{
  "num_hidden_layers": 11,
  "hidden_size": 384,
  "n_experts": 32,
  "experts_per_token": 1,
  "d_expert": 416,
  "d_shared_expert": 0,
  "hidden_act": "geglu",
  "moe_layers": [2, 3, 4, 5, 6, 7, 8, 9, 10],
  "router_score": "softmax",
  "normalize_top_k": false,
  "routed_scale": 15.7,
  "balance_loss": 0.0103,
  "balance_bias": false,
  "init_std_router": 0.0145,
  "lr_router": 0.0011,
  "vocab_size": 8192,
  "norm": "layernorm",
  "norm_eps": 1e-06,
  "tie_word_embeddings": "early",
  "optimizer": "adamw",
  "learning_rate": 0.00188,
  "beta1": 0.9,
  "beta2": 0.95,
  "batch_tokens": [131072, 262144, 393216],
  "max_seq_len": 256,
  "train_tokens": 1925000000,
  "max_steps": 7454,
  "dataset": "wikipedia_en"
}
Below are experts of layer 6 (counted from 0) of a mixture-of-experts language model. Rows are named router (the router's row for the expert), gate (a neuron's input weights, with its number), up (a neuron's input weights, with its number), down (a neuron's output weights, with its number) and show model dimensions 192-287. Each number is 500 + 40 x the weight over its row's rms, rounded and kept within 0 to 999. Numbers have three digits each.
After each expert's rows: "gets" lists some tokens that make up at least twice as much of what it gets as of all text. This comes from a sample of Wikipedia text that the model never trained on. Tokens count by the router's weight.

# expert 3
router:540474523536532460488500483486457509453490610493537534447457490537428542521521521522470551504532519434473477462515512504537468469462455449451454413461457438559465504499441498482516465530539468547516551467479547479585549525476472516501501494552505467560466537492451550521491488574544525490
gate0:572491457480550521493508503502531516508511472528475440505554480542516523591489591504525442505436521529586551507488464536506452509466542537478543564491567598515523509518561467469414493479464505471528481492471509493502546538486536541481575550556559465458486514547487501533566482447443519482
up0:497540464531491560496478466508484463452442446465461478501519487447556470501516511431533507589473533516524527484511512481527526491501465524515605458543548485513491493613448485478506442490561540527491493460536555465498566493561518419556458500526541445492429513479411455512447477543453539432
down0:502531539480532510464540538580477474475437456539547510582461487391406520478510472467490455520501437550486506485544489528474530500526496551487554509544456465405436470508420493500491536524494511438474505563493566480457490427492546546489518536479531483544483549536428469463507403474565546444
gate1:550453490516458476496496463515514450434532502505470499571518599460557511519464539501503491451496523493490512481512452449461518464504590551498467521546435493496538498486528558520544425498493440459473448505474508534483476458470455516544508515417435497489508482432542496452520514502427488623
up1:527442462503536435463516552523468515474388533523522470446527524476492445483427521551506489496492477469501535486452558494477459517495504532418503516535493526468495381496476456525498534529501513559531535546492561454522555479459503502529502481468473489528449559493441561488473442562455496510
down1:538540452470493522458548504502514462511481486494434509516480473486431536534446538522482469416471476479476508463537472529540593426471488493518482464563490496465536535520518465446553499507530539557547524507509473558493537501545448424479417487530489518539494530478542477504525510499514511485
gate2:498503517543508551479521505534482506481531502499501481567545453468567497522482485500524580476486581444509466477552494524517485445433521485502479449477495441478497490556542555445439527424534470482452535460473479599496478458532483412490488493488437550554489397505556442438485469452569507485
up2:496468452533523503529521509489563578556432497503456495563456519552453490518464542481524453495506506561470561445505499496519524496484537452431496481507483486555510483486430518501547457461520545592484450532493499482499467504487518461441522566482472441462495536429459583546504550473466499504
down2:465470538541572486460482552435519566473478506587494479525417555515477453417538539481472430531470530526542464493478479456529475528581563511563514474473558590440458503464471448451534501539529499557492427559545486457491476441469434552504552571494520486497485550476512472472460508471474460453
gets: " of", " New", " York", " University", " National", " B"

# expert 25
router:410493496506532509539512487533457446540457446494566538483472541467485471461510484501500540488446573510521503516511465459461520367508512506536490581484520528442547438551559506521489544537522485439493414505560524581533450510484555554508524601536476551544525493506527464483515535491518516549
gate0:492516499563447515518487464499484479569521475498482499477509509524400507511452470431532565467434460460508566496492517494479523497472512509498555517464470538531482475544532521463518521563454563532507538553496518539495499512474485542445546515482531570435492486529503478470560589481496473523
up0:494524533505469449552499485528519407528469457539414561461465499519434504466453510558535525500482419398567396550569477528464531484551470587531452547435432531511434504432457502506500443508501554542516526497564544516529494478509531473472473556478620528517451431514640524542550563411438522552
down0:448582513530531561479528568510471474455507583484500451474562487529515507555492512433501534544470478507442550459322543457536508466477494464505491461490518511546475487538534456546535525519491411510448479543504447478497466516456550421488435520485520450528483558482434451515530520560570469503
gate1:499588540546507520433469493452544474480439476508470531470468509573478462571599465523579462480542580495479535493502487515490458496589492513594585499453498538479439542488438430492467512486503435498518518480543532536547506458472514475535513506476550536519393487520431478490500514529467450508
up1:532481518395483553563511565502414577551582560481504450485475494416500496415510533517478520482430509550527478534480541488451531492493535474484437537571510504472478480540470492543453482450518533560487423444414438537514422509512480535523486556434416547476529466461509577477540502473452422582
down1:554607509528486513423493511494445454586498626497530532512596477413439521489496445550496458476472504446513509450665464494455486502516525506551443453486436457483420553556502460513515512522440567483510482473535489626521453477419469483434470514506439473562482490512473476576482512447474508540
gate2:533487482478492534397492472544436532427530565509500464477557500431423428427547530602570434516493433533506517416556544526520508489473551430497541494476493527548568458470474464528425541538491473557510502527513431455541534462555518492546564452493538526568459525518539455450503501590486545498
up2:465538510476510533506591431484443427530475458518471501496521582576471521494529537519534511550557485466498435469509462580508495477419468505451495556495528522520500473434467457495562501488481523517512476541502509507574541450507556513465507487493627495482510524503499499469491531523547490522
down2:494479502528494561511516449494554482581454545458431471522512574527421521470541467522483439486477522450557512547524511571523432531493492510539482564529571477516583497458471454515602499598527485545500484573459500455491451478515458484490515486505467485519556440455543506538530525498468523562
gets: "==", " |", "\n", "===", " ==", " information"

# expert 17
router:550527485498484537449491490488495473481497600458571443479531503456522468483515503518504519542498562498498578545512549579416586547476494564485576447485392457539469543470547525553497475491481448498552515447561450554378487530467534426446570607476549464470515501488513441405458504556454503527
gate0:539502471577507500526450424481553523598524447559458570459389515537474538492453549540454495511510471570580536530519476500452474510554512467529454531520482539536539431499493518497440500511428515541513508482482460572484507490464502469549527463452509544573519535617444494487544494425486431501
up0:522534500495527550462445527483445519505528592554516529419442475417480522554473508461512517510543465425510441525479477583565487531457466454493575479449490477502478425520506490512457504502484491495499510576476485498514475485415456478503576468495525463504547498453442454457473515534518521507
down0:546509479470552576490473471468559537519533553538435523505530452512493541503562454504494482458526580495489518455474468442506472473539509436493517505483438421513508542524486458492514516462523497569592524511445545488539531531412419460483545502507577454563440504499460521555477484466484507487
gate1:537517515451505500443529467468497531537512447570485569554474495466555438534496424488496538524585503525489488435492475499451482514542517437549470479531454508482477476545519519582493516474516507496521560424448495439498490464537534447549521538441519554427446524487396521489596508526437526590
up1:509447528561545452496488449500514523467521561558516496452478515543499467540576546469465445420561575499523505514467463573520475455501530487555499487481501474506406589595512517524493451483494564531519483523508503465552513474541509466492520506470578548417536536476538546500452443447445526513
down1:543460498505458454465466517536552503539496491509521437542445545524529499504521538543544508539523507495565470503529519488518501488511470508598530476489530474554537523514487486600452445430510479476528492480476369517485505458484463465563543509415503509472487481472481467528517593500536471500
gate2:544477484501516520462506529531452567534455533480507462463509505468529550528431486486534429524457588547498537499507535466535463513493499395456430479497484462497505559512514489468512498491518473583497558542442472601461532447456450484544508578519436415476523466557511550527469491508519460555
up2:500469529529526483549502497510489492477460490472491532456588408565454515561478537544461521431478525518487519477510471517365530488496503490492517489513545488497423619506520491466539455553527486473498500567511588523517562493507437593523490467512523482405493467470438564512492510494438485498
down2:533528474419520499473456509474497585503504469526575546532542460580479500441505466477585473485560433473424538514494527465427429487486502508507417477588471547506462433461510523507488462500559498521460510432481468487460521451540508549542462475481457499528468461505490536470518521540507502513
gets: "ing", "ation", "al", "ate", "ed", "able"

# expert 19
router:454475538508560509588413550444464494483458448505453490511474472545427497521409499473539503554489487535524506498463456512517447490441480530570442481562567599485528558519445521508449507515501444428486565570524461466517516495511467549532444440524491504520489457506477495464480510513518554467
gate0:491456511527475502510548511569545430452495511515491482448610461437525451534478456537537512489471530408504510498533471505536489517521408423529506511522488454533562515477486554472504485525526507506566515475533475565553585513508519421547462503474534443542489491493464494466519521458480558511
up0:511577535435445516514506492515549545505535510527473483526446498454455438571561488501589477504501537488480526464532512583537488532477555500500473484526499540474502407609515487535446488423492470480471452383439549489483447448501532464491419436516530471565513431524470544513414444514531521460
down0:528486498457518483556526486479501455476450539494470509485467498463502492543559520484524509580515506522450442450464470517477493516532497517531435519472505490503541523563542459538509534466533480484462519496441529550496410451426461540464517507510531416540526510460510494478507490577532508473
gate1:485560541521474554509521426487464446441484513450449407494576483501508459517543471486488504390488555500499508494517573442495500540489549479534424442515458495579505442531516530466572487569552479486527501477469504552508546489506486525510534530418505493489486501456544479466509535595465471605
up1:566549471545428538500478373479472485410440443443436460509488541506519483515505449595466517474437647504478492523479488504490484496550464458553455456529533501557535483520563539509484481557506458445469539529517564558529464565491502501526457545500504544515503474451503513509470485529436483534
down1:447528581528492441483532397522528515487433477569519498522457459522487478495539484481532501424439495542549471485423475521529512517544423466518548574542513514519582514489457557429586456493483557449515556482452511472431561550440499446470478468520458562512519501456483539511531474527514474482
gate2:527542517454481498468592518506452476508549576538482513500478522523493484519537464468455566480465505535489565474566490441506530504529541519512502554447441477466442463451561524488523499472555494444538471484557534557525490454452571557572476490475518520506483515488455500497531467574513519543
up2:504555456572493504456524436519543531522503525437503560488568549536491532603523511457535491450517447518450517462532533489438506567491479541474452514487502487524499533438426492473411462470516500485523525525547537441580556518536655495500441483509470319470470547489502458501593539519503515525
down2:477536517568433463489482449493519464519541456474572593466499509459495510510488527499424493534512531521400517459525469537516469533530436524561440455509461492544523535481552523450543508529501508504462480421553493436505491516506502522509482538541521487472388503516461455473563477500482505421
gets: "–", ",", ".", ":", ")", " 3"

# expert 29
router:530451564479607424563509524463541503485546608450485485525554453545511550457492491510516545426523496492500473511471458483480505416533535513524461526436455494391498455494525507531516554467468503509583522513510518527467534493461538504515551564552538510477575486489523521486492479501493457435
gate0:541434489484497510496467424513475572483498509523545553514540507448446479470514585467413495505484505466507478494530486493450443547446567547475548489452552521562549559433566474555506519464508460446445452542540556518496507524491532515460473465410505503455507529473514516507594467459432496470
up0:498508471468519428499581545496467503531621505526445481490528475462515463524471499511533477476488506466444525521516429496540449492517531488538533551463521522484552548526488487427468477471519486521463464469460514445538579524473527539391566562515543460442474457524433537502459420513469427515
down0:472503568534460504428413561500552504492484553466491484537480481470495421509464466468495509456491497519512491461558552497513542557516427405474493510498513455483532443576488443446452485540503551555525467502506435465513544520596521485483536497552461477467561464489549501481488545493405483463
gate1:445414425466497474461502486493551472472456489506437497435417541497527423477490483483488498498471529465538488454491348504540513510440523504531478532465543468512448608469495476513528487535542495505499457488467507480536507489516463473471491476514474413491519534540494376552573505557512494518
up1:434555580462491583502562475507508521588485447486518544540520456527616538540524496517442458547545477443532572421491537524508507500472519534421542461596533532555566470476492429503456407440522484521470432491451462462466431517509526545502449576495516532532459458483486523529460497450529537489
down1:483521590515457568490505514496560501549497504512495572533514486511515489491544459560526494498535466485498546557442489525506537511547557489520425429485457488499492464541535502507405450471442484459516473532519489510489480375476594496469501468453462472542486552502555510488547477534455533530
gate2:456533461553531517450490439527451446478452482587506454469509575466565481509459565540465444501404557493481465463534536459539448521492393527505555483556540396583489474485537457488498529595509542556469531541482501480523471496562476448516477520500456527584459476533498472506492563477513520518
up2:542556488464456507531463581536515488475491523492529510515443485455525530395629536453605467465531452487514492548527594498506563555515482462500479461506514531489559464563460504472481563562516436558528541565548536437568423449436468471497537419537501522494486481503504482499557528473519568425
down2:500572485557504509528556466503468555459448474463501588501433540375486479493542496510473471467405572563476498492482525549434495579441517495514557510525527507516440465520535503509550484544487420564444458496456422506549497437499475417512530465462519519510438462522503537477492555551485478514
gets: " to", " in", " by", " from", " at", " on"

# expert 27
router:461535512451483518570424576491561463503519510495444527555493481511453512573486562531539555524467380487549534511498487537558454493466496504477470533493487540490558503521450518437472476523485492473458451568472590486458503502548431537492468531505482497463552431503558510531498469526564525484
gate0:539458503575439471470494456528487506471434510419574426421506526500520533505503479500500467534499526544498517562520555535474519452490539546525488566478543435557504520433446564586444539476495523489463536500534509471512528559500539512488514546518506475508454491485514576475573465507432527441
up0:485501521432489484464554472392458560513521501535503511482464462439462507517550505542462477470480497494476502464461476464535488498495561478547508513481536502454503535456564480408476486496449509498572472496483544467540501443495488498517552552452568515569509603466459493434490466563575498515
down0:532596474479489443519498483481537502508526542508452470496528532454563498559532505515462498457448501538426491423594581448493489436515554422436441470427485518446529465510467411458441451432459502527522414528442550571476410494557516549486482512464547458518511508507539515539442549522481480549
gate1:390544569509498513468508418534483590490445423455498499468514499497505558491513519480478583529588509509520460476538439461518525443478470478538481524556474520443518527513537491553442522489562472480449465439500514430473512518510529503443446539376437479464548495486517488528542503471541489474
up1:547523444528478520499598474496469560480534538462478470556561499565516528449425514595486486508535474493419529492536571588486511566570510518495534493453493513489541505493465479465500578517409480552528489499521530505510465397547511478489515492556535514476455459559517506512413535522441491527
down1:566516509500537480443481477460552511502541459502490490510519462509500443552457510480516550494520432459503472499550489531489509531465446484453478534536486497528463506537536471534573512496538454576506529483467598473545469535470524535518573558550439501520544551450441471520475530562485520488
gate2:522503493547469448472537437435435515430432488495538475533502496492494499476570491548512495448468554554518494464554496423499574559461507562494551509536546436467525528425588524512550504517488499497481534496495452512514493496441466483448527543513506512478544479457447438432567541505442503500
up2:464456507386550572518474630534556521551549525497433427483464530501497497415446525492479452494526526450522544509500517533486499495456494477455468482464455455566495480467455464425460529492545514521532461505592447411467516510514569406513507526547480447526427537487489461543471456446469516541
down2:531461565517500569500513502544460481484567526542474468448478551462482440465395484453517443470494498454553445449447448467547543489558536482524512475484481486547508510582430542542504434553505439500573510490504494536442512418468544516501471488477490495566558435479508499461516499474521493496
gets: " was", " is", " (", " 1", " 2", " been"

# expert 21
router:517547597505454487448533477501564524481487501498500459538478435441477482549447506538509526522537519504529502508481461454566517473581551486485513482549433451544578495494442527545454456488454465493532524550516532519487459494553507462474548595441504464483525541545517498474541496470480547473
gate0:495493466523476429570430548481453517464569504545452501549558483496497559526570429511478428519499487506544486567473515429536521468483488513433520453495503522469479497457465558541452527528541540519461489509484452498501528524458500481518598551491579461545483493492518540540551538458493454527
up0:492471522544549470512547498504531526534504482533413544521495508585494534465524439549507479536502474396523542549510574525552494483511559502442468456505491566528575502518507476459467557428499424485511476507524516471488456513543496477502463548407474482429563513438491479552520477560487573535
down0:523573456542455585520475482462419541457433511552471488511479450380524529499557506587490429524569483440494565585524483480485509516428528519546474579517468474490500564530509447563593482476484545593542527471495532431458495492571512500498515515473481546520510518473491512521497437553552468476
gate1:594501491558520568475503570503515470372605533497525460555519538455467471515521490482506539420484513470466460547484451520470460447482418513530449482544466480503500570457538503447471453455512462452492558521461521492460417485382508470537498526505541538515558513554422532544487486538428523562
up1:455443527524526499474511445465521510411523502530534463479547507546480507555427475486490548443453527488362460481467469526542464602563485477571427424497495508488486568529564515478499478459445454485496488486457518530419487508467512503504454558517465565512574429525476475526511479474420531482
down1:528493452488514461424512529489423498495519467519460531502532545442564538477518544450531451517455529546495496518501432427442488605497402526437441559618541492497434481454532579483469531539418545500486504481518508451522496526482519516500541518589573484520478489553513421525473489478504500500
gate2:507501504541548507481535473437473469514413508480520547482489615468503552467469543488517496574489538519480525531544550462448462440487553463452500467479528501504460531458504483526486511499440486546520496472511544562491552522512490567490438537505580481564525517548608527508468519533554486509
up2:495542550439461450457547514558456494464471475588524525571512403558481540579483486503479548508563485445548448568472381435459522544556536440494473490571496494457515410492494490462553535476465446467498474446578503465595438551480572465437525515487514557459500467516460481541467499460448534516
down2:553499463429436573572578536489430483489456525482437494467495520511451457542549495529524524475494467429487594553550493495564537480465528457491617512441481483470480474478470497485474397504486492494497491518483448552465511501502518491405518516499510411468480498501445442494498502458492503440
gets: "as", "le", "er", "ay", "en", "an"

# expert 4
router:426451524541534526464519496530487484494520549451480493486550491429457476462504420529491520548540562526454565517539504493444523451505524469495531538511510453456486578484566468499518558492518524478496543502495414546517533517466486420488503617474537517485455469467489456477474522486523508503
gate0:504488475407510510538465488496477525403508502526511471481489521483495469517521490529556528556524547523496452537515522492494455454500452578550503420511443454441550489544493509478480538498537486522505504485475492519497496492537458586506583510472471452466546515489585496501538473485497525520
up0:511472484564581499478524440494550455525450536533417525486486480490504545576477503511434506492538467521498561516496485481474506490484516447467456466544523462449502501500489458528528547435434522431503535452525496444437534475437490521445482421540524477557524471408490511506464484438532437502
down0:486465524517489505499508443478541429523493436444488477511477504463502458504522549454501464499528519542495539450494455518485604500532494495519531493564535492548557480526495506497499460423436569557468506471493589466484523508446543512553464426566517552485488548424513575564552571505480480469
gate1:524453444467527477530521518465478475487498518495546435471500469527565494474500484458450539492517438462461423455486514513487538478509565472501518548490510524539466524503586504519475516554489490550517521569463473535558473474526483472574540430518458551474543432464572443466501526537456535493
up1:481508478473530460564531498535491466540537467516479461540586476529487521507529482487526485540540403576532409441472517385540507570464587517518435466472513486537525503541520536504433452465514516514487460519502444428541392481467501468513591566491499475444501484461477503447479523434536449581
down1:477498499493484506476493552496497488487485535555469536455475496517542445487493424492515538528466549453451497515533454543509473482592482540473514533558517506432489493555476548569534537498476513454552507506502490538573500594489481517476510501452499503556461484437481599532473532466505543447
gate2:533440523537535467449505495601436506535467433449439442560545518512430464533454523574446492418536521499414439499478455508494455502507484494456421499519462546486534517464472497522530534501487541511515482483547469579506522436512560461548526455436476550496528504573474466499505502448529514470
up2:528507498534505497533515513530389450495534477493458504501492513541515502530450440535443455508565501480518531452495444491453515431501519521494559604584549509470570498477558556523554515563510541494549499486508472460491519469471531485504513490508535543506475534463527570450456448445521529527
down2:488525493518595439491391527490557452459476507533458542489448528453511472484442508390499509515507515506514512519540551559502468516488474457539522455452453438464536393512449550467447462541529510508554446453430499433452548504503495489457481558488528476499524520427540576500517483592490397567
gets: ",", " and", ".", " but", " that", " where"

# expert 6
router:442489504454567556413590534499544563504548488478509572460553515562463483454568505555544471552504458461532479459476517523614490503456459500572420532473459472504489513518487478512548562479511480508456541517470441430464530515522474574521481551500479501448552547539539500539480535525534500406
gate0:547438516534559582525559487527553458544477526495571536501477511468532483408529483468440435436480449495505516536503507518432526508505576497453497546520472601450486558401470469465492462508534530470539501504468493519491481552485537466517558420468467487493470403430483492469523421504509491583
up0:497524525462540530490491457524489503546485455525518546637398516517485480430540496430528464450544437513507522491505444511519519524526483527491463518550497537490483537467523497442429494493511495424475453536478511501490511516494487502550549400505439449497520495479563462526491471439495494501
down0:425448514443542417547509575478425518470488517465469435508508495474497419509460453506516444525520496482443541484367487461542509512464542518487523485552429499537501482520508528569517374442511479522520549461556506547513529456499570434552514521447513428506509555501505471556446468491511489473
gate1:469501498496466527484591492475471448518493522464556394510474463452455468433499456461416480448536525448519541423528492489497582518533571506491495548442538525500432455489490572477481504499479534512545500486465540576568486515409550500476561542524485528503532527494504510481514529469532446546
up1:556536443433510500507491443490517568456541500485535481497499490517538480527512536469421489451475524509454509546503595534466422489468456462580543507524496488559468490470494414492573507519558507515515545457563559454456517441541435497517478492473533612486511524524514421525432509527472453469
down1:534505481452540529508476440533447535503517431460488577506550438481460499469456548413492504489466546507491498481667542500482507532532467459497445491556511535510485495490465473480499501459488522476542447465541458526447414495449577507526497513460543535635486473527551499499542538567515488478
gate2:563500522470501476472504493471451509520435535474474438465482465525547500503465516509483469502464534521476453512534448474504526423472476455523469565452512488556522475467483514539515491507537469568508533488500565506526431482497529526403568524442541528499460499491533519447575561527503563465
up2:502434555578531489450537496515552501511456514560489527518548443500465500479509484464523600509487524478521492457491502536501492520472467491498511443535504469536584453475518501493542487563510498491496511534511474526472534473491479433497479462550512469523470538488436541590460557480576431490
down2:460464475554480473543521527556459576509598447523558445501477461458487540547474448477459490544536433538486549514581500483511554478545532462447519494551531454533468468557494514474436527481483456526552468473484430530420504541556497506436513461529474502587452490442489521456483594494487454571
gets: ".", ")", " in", " States", "S", " County"

# expert 22
router:515461475499546505535464485492532493490442569483511482503563590447522500532493532535505498511496479465521495463510451459426527407518519461494496470463517427457487464476517465485535479460531539514512529484582529436505498497535509525498478570469517461526568531474530503491605481524556453502
gate0:491444475520437543518480468516510553486523500501556488457467467460490525457526517517492568474522509518455519546509508524448562600504526361506528480431487567485467491555468492517460493450507534484500506507477516513593457542417515459435543586468477492509495500580486512521466508563422461529
up0:491532523433540445440526520446499505417476525475475507520503491449539453430533503441582441525512496450547513523511519529541509440487439519499463491568461404472533495545571482459447543555547522531534605461451544531501580468539528525487468475473514519512531512452530540489479465438551483444
down0:445549536477534548529562515526448511524453458511484457444483501446509500572527504520473415491440543492447499494593484556523534521522582508452442538510491521542573552515483447516480525513464464459491496515537496456523477515500519448492499493458534512484494527546465452454528539448526516464
gate1:456535507474570456528543497532521559502565450433658497442513567458445551472448496441469581471488518466494443518502422493594495528529556519535523492549450456556497529489498453515462477515433488509486524454546533504523457562499473489533502506435485534476549499567513467502533502449538512527
up1:522485516534511514587558590589459405538532476459498478506516529545431532499449452438503538477565500467455508473472434506526527456515516467467525435519439565505526481455532507477526522582463557463571553468542478499534464559450486457487395518495512508544479512438435511506521502503449463506
down1:496493501528446598536556526527493467505577535479454467478431536516541500459451468450485464447560465476500496524413601490448507530518564546530436516433525562436500563466479498494462442453480512460470474472482510424477491576475501448450465497570510501509572541488563553513494464560551487508
gate2:511506465441473520529581555505433541540476475458535537579475504536480409431501484523542469470547548547495572539523521524478534496517535527495597531498488462515436524488558505584486515436530458529513533521479456508494520402402462458486507467546485472501487490467501530503450473525486488518
up2:538546524491452533499515513555518477452476503451578531474522524510494527582511466419498563465457489464583528488520473478507511559534502474482543446559543444489498448565453498466492441583433474490459485501569515511532515492496488505429525498484573486522472545598448491529518545413537543461
down2:484600477500513588470482566512540490519535470492485471491480524477536437503471519492519519541445455490547544503546468492426427582466543504542536509503521487541520436445531545471443486555418470469434421458503484517557490432441484445502560472476559478510491476568474511560552507502548534556
gets: "\n", " the", "The", " \"", " The", "="

# expert 30
router:529491438503445627382523499569525519486505522563486465519475530531519566455490525503518543504556505448495467447523551539472466549415455526449527492447465525549473496486576448445468464547482488524560442457455575447480514487516512508446484456485475498521488517543515453463523527478484522473
gate0:508596487525492496488440532533445470430491485447434501485589499559548457471512460539517491479422540487498525491591443446474538511536514479540545548491501476496480518424484549476488510504497533507501561492509461506567495538538534578512471524544519537501402601568530461484505557434553502546
up0:493521488475512540500542463473487492482505476602493472487474487482475566525474531543520455544562524448557526466489506409502511606456513473472481505555518437500447448564529603510494512524511502524494556519523534552528493525496549503477395516525539450466446510468486502451583485484431536491
down0:580436462466463477536495446492493501503477547484469541574523505555480491568577424488483403482510504462465522496550423471472486521502476482490486501495508457538509563464559540499497455499576559472465589590489503495499525531551528533490509475523562498483450564487466511650493560548526504446
gate1:421454521517488494471519524557466516503466534520455439512548477559460509489549502504531489598523506461564580474529514564515473511466434469434552546559469515487545462469532475510563506504444446511555500547534499545501469490510548429472451490455524542581514513518527506534499499549463527481
up1:476500531480531522523517416471499481524523591488546527515527448491463486513501515502372508505467555533412488535459466508483513547547558553515514493583469578447611433512556543473495403455521465528509503530504515493517495442516528489519526484575574428492473421512513483596450494486530589443
down1:504475463566537532488533418466498494528447442507445500469472493492543499518482571523511410421473544430493466609481531544484490494524536516536448528486495493422475502551473516472478458563498517596466550573503492515454554551553502527479502496495499537511511468549467518501447518443574458562
gate2:429596493534483514529519481566434496461449469518493469550520538488458504583543459486557483461554538555543509436479476605474517452497551534438522467491491469511482515500551495554507477534457475458447519472504433428481475473527515455594487480484521466514431496459465483420525456580474497523
up2:474564469404510463456524501519554513509507489526490566549526500487429476558545572506522554535512552567584482486472592548598496501490495535406537487467524534507477481582524445481524492434406394475521501447445497459547539542531519519490521524516519500460477482457539546459457436484474483516
down2:486567413537613466508562524530527473577541508500499488456557465456446509518532508498459449463465541477436512472509483466492500501551524532505611454494500447486394504483551545522534481478550522485469471432438557393477462526466515491491523544479482559489526533546505551516462413470497475532
gets: "it", "v", "ab", "ig", "st", "end"

# expert 23
router:544449464542528408465477519437478466477471597421489539534454507534588516497481503445507504561420543504514531541468556548464492472496518473557498497485511455419501568552526477531498574457503488520568471503484456564527514552478574489535510547507522544482554498475505480479398492499501439531
gate0:492552553484517518532527581475490550454500466494466505535468513540504509413458524507459503415505431549476474422522503459523494504472522511465465518546537583538495492497427546487483481526490554499423499496492464586501493519500612497495517430533562538430502490485480535487517517486439495533
up0:533501449433502513528513506450551415501456434548470502430565537520543526551530499484481533475492471507470500539502493474564495483599547496494514573448445528436485483489442519511537492502540472468517477506470533506457504543514465473474414517551560471562485507565486478518502461526456504516
down0:574516463469478502486499444466451470464604547550476580472501496530446496446565497586524579460514534572489552581465517490531559463463507425494526497506570449463504448545557449438471443535531508492490458527470495492525525487491545542564478580485463505543502543511515478526389571497522508568
gate1:509474501512467461540557544532549509456512543456477537525484549508569547558577522560396553443475513508531457542524397524501511528480555498419522569453493419498447476510420544529443499458535507480444468501519497522489517471491518458461451629491472530509464519484495492459494435537447471504
up1:522473489427497549532476493482484502478475494491465465463538482470459487466467520465553413540501537461477570469509511494518516498529511527480459458484535581520581498450481488540504479467504497482486479479459538496491545526453477516562531445467485534462465547549508392458508507485475547431
down1:392444516536545451494477505537500527525577489552523480556454465431468520456516538486550439519546508502448520453551536415520503455507476462502464471529472515527428513511571521452552524502461488482488601499451502500482455525424463543487500455490433450456483524487589531455519441442462506540
gate2:536498547413453486456517493460405500535450504478497497470520441512507475433509457483470495417474502469448478471511475503567515385594529443420490563485422508463485437456441460516503491520552535494505454529500506500550466605457548494522462520535497551532462494458481429413554451502469590488
up2:500496540513543478475575435523528457483537461412477531557415536525507627515468465524518450466476502503501512443500484469495523494542480450568474445517551522500574518555520569488459446580433540503504574492472479513521476477510465508511512528516554516539504475475537503435402500447497470500
down2:450509476374529486492510542492573518510517502547489523481457492486527505480515481430464499525505487513502484491563443385511492549548474473521539504457537477486456540463482513491503543552431440548458500496504474506580500454512516435424481526493500479528533505533481590550518525513510531506
gets: " as", " with", "ed", " known", " used", " played"

# expert 20
router:554496440582433478508515525584482449544473476428523514499513475476574475494476512447527436471478546529475488562642480547435484532535485487585569514568483553581455539482524486493537485501496495475560528451508523570540435427505446487512494383510533472491475459482480461522473539491479537492
gate0:500503454475431497573478496563496485467444509555425470442489535539501550456497493481487505511459583577501463479508522518452534502480485506425431526508496410487507547383499580534500457523488509453491472516532496521478530521474485517536526524497580493526492464469517438438557474524493564520
up0:488528531466508447546475503451472544473515549559447486429474535484534553522452514450489515506448484487540483511517567494463449453462512553445478466499470454484474491474515582534499531578501496509426537441489500538530536413579490586501479520446534464555525469473507486448489575536531491469
down0:465464531491433473488508485514505564421528501479487501452438516471498626537466528492497530584501574470479489569635521450466558487518514531472540483505471443497515474437467564446519456499500488505520503464443568479526562431469511485523510443523565530497459489437501458510455483541440473507
gate1:510473502493479513430526511523437502475562549497481506485449520395495524498574540531453486514543486495526550516541547561490545492525519569452496585539480414488445428514551496515535502463554419422419476490540469446506530491513495471518495487500460475461501459580464519460489518502550482519
up1:475473522489501513475574517452539458544447446508572469542517528533496476516503532476497548583517524440493496463410454530546567520514547494592429474523465584539429570454467506472512579536437430444490525533454478496553506490503464516511484537526507468571522531460528496524492477542533566459
down1:473526567534500470570476418506552537503490513571529530545465532495554555444482559469488519533460505553492453535518506514562637509542463564505463541479480526518467499521508456389463542527486539526481537564498509461529504501509470480450565565500525485486507484443507511517549453536464532482
gate2:470502558508480486481496476461465537552564467494482518507506443507466506484476407468503489505477407500465522480442456471583527504449572518516429491468432538492548517406555506481539549495497568486493470551586548563509494454442439462546477532476517483536502495491449547568577567425543516475
up2:447530485551523439541464580538493577478520538542474472493461560528525491502561461537499446462541535510547514532501581480514539519466472494496520540501538492540514464476552402496515451483467549512449523488497448589512527485437521525559415464537531416534550503502519443441458519515547461475
down2:496491455551534495483523457485475527476515482473417527510546504522512486539496511606553529461480559492512480448483523470507538467423519516504571536485564512570466523499512474501459490529555494457497505508541499486453436496433459424471440482438533512450452514513487448469538447530477499487
gets: "p", "m", "n", "t", "w", "c"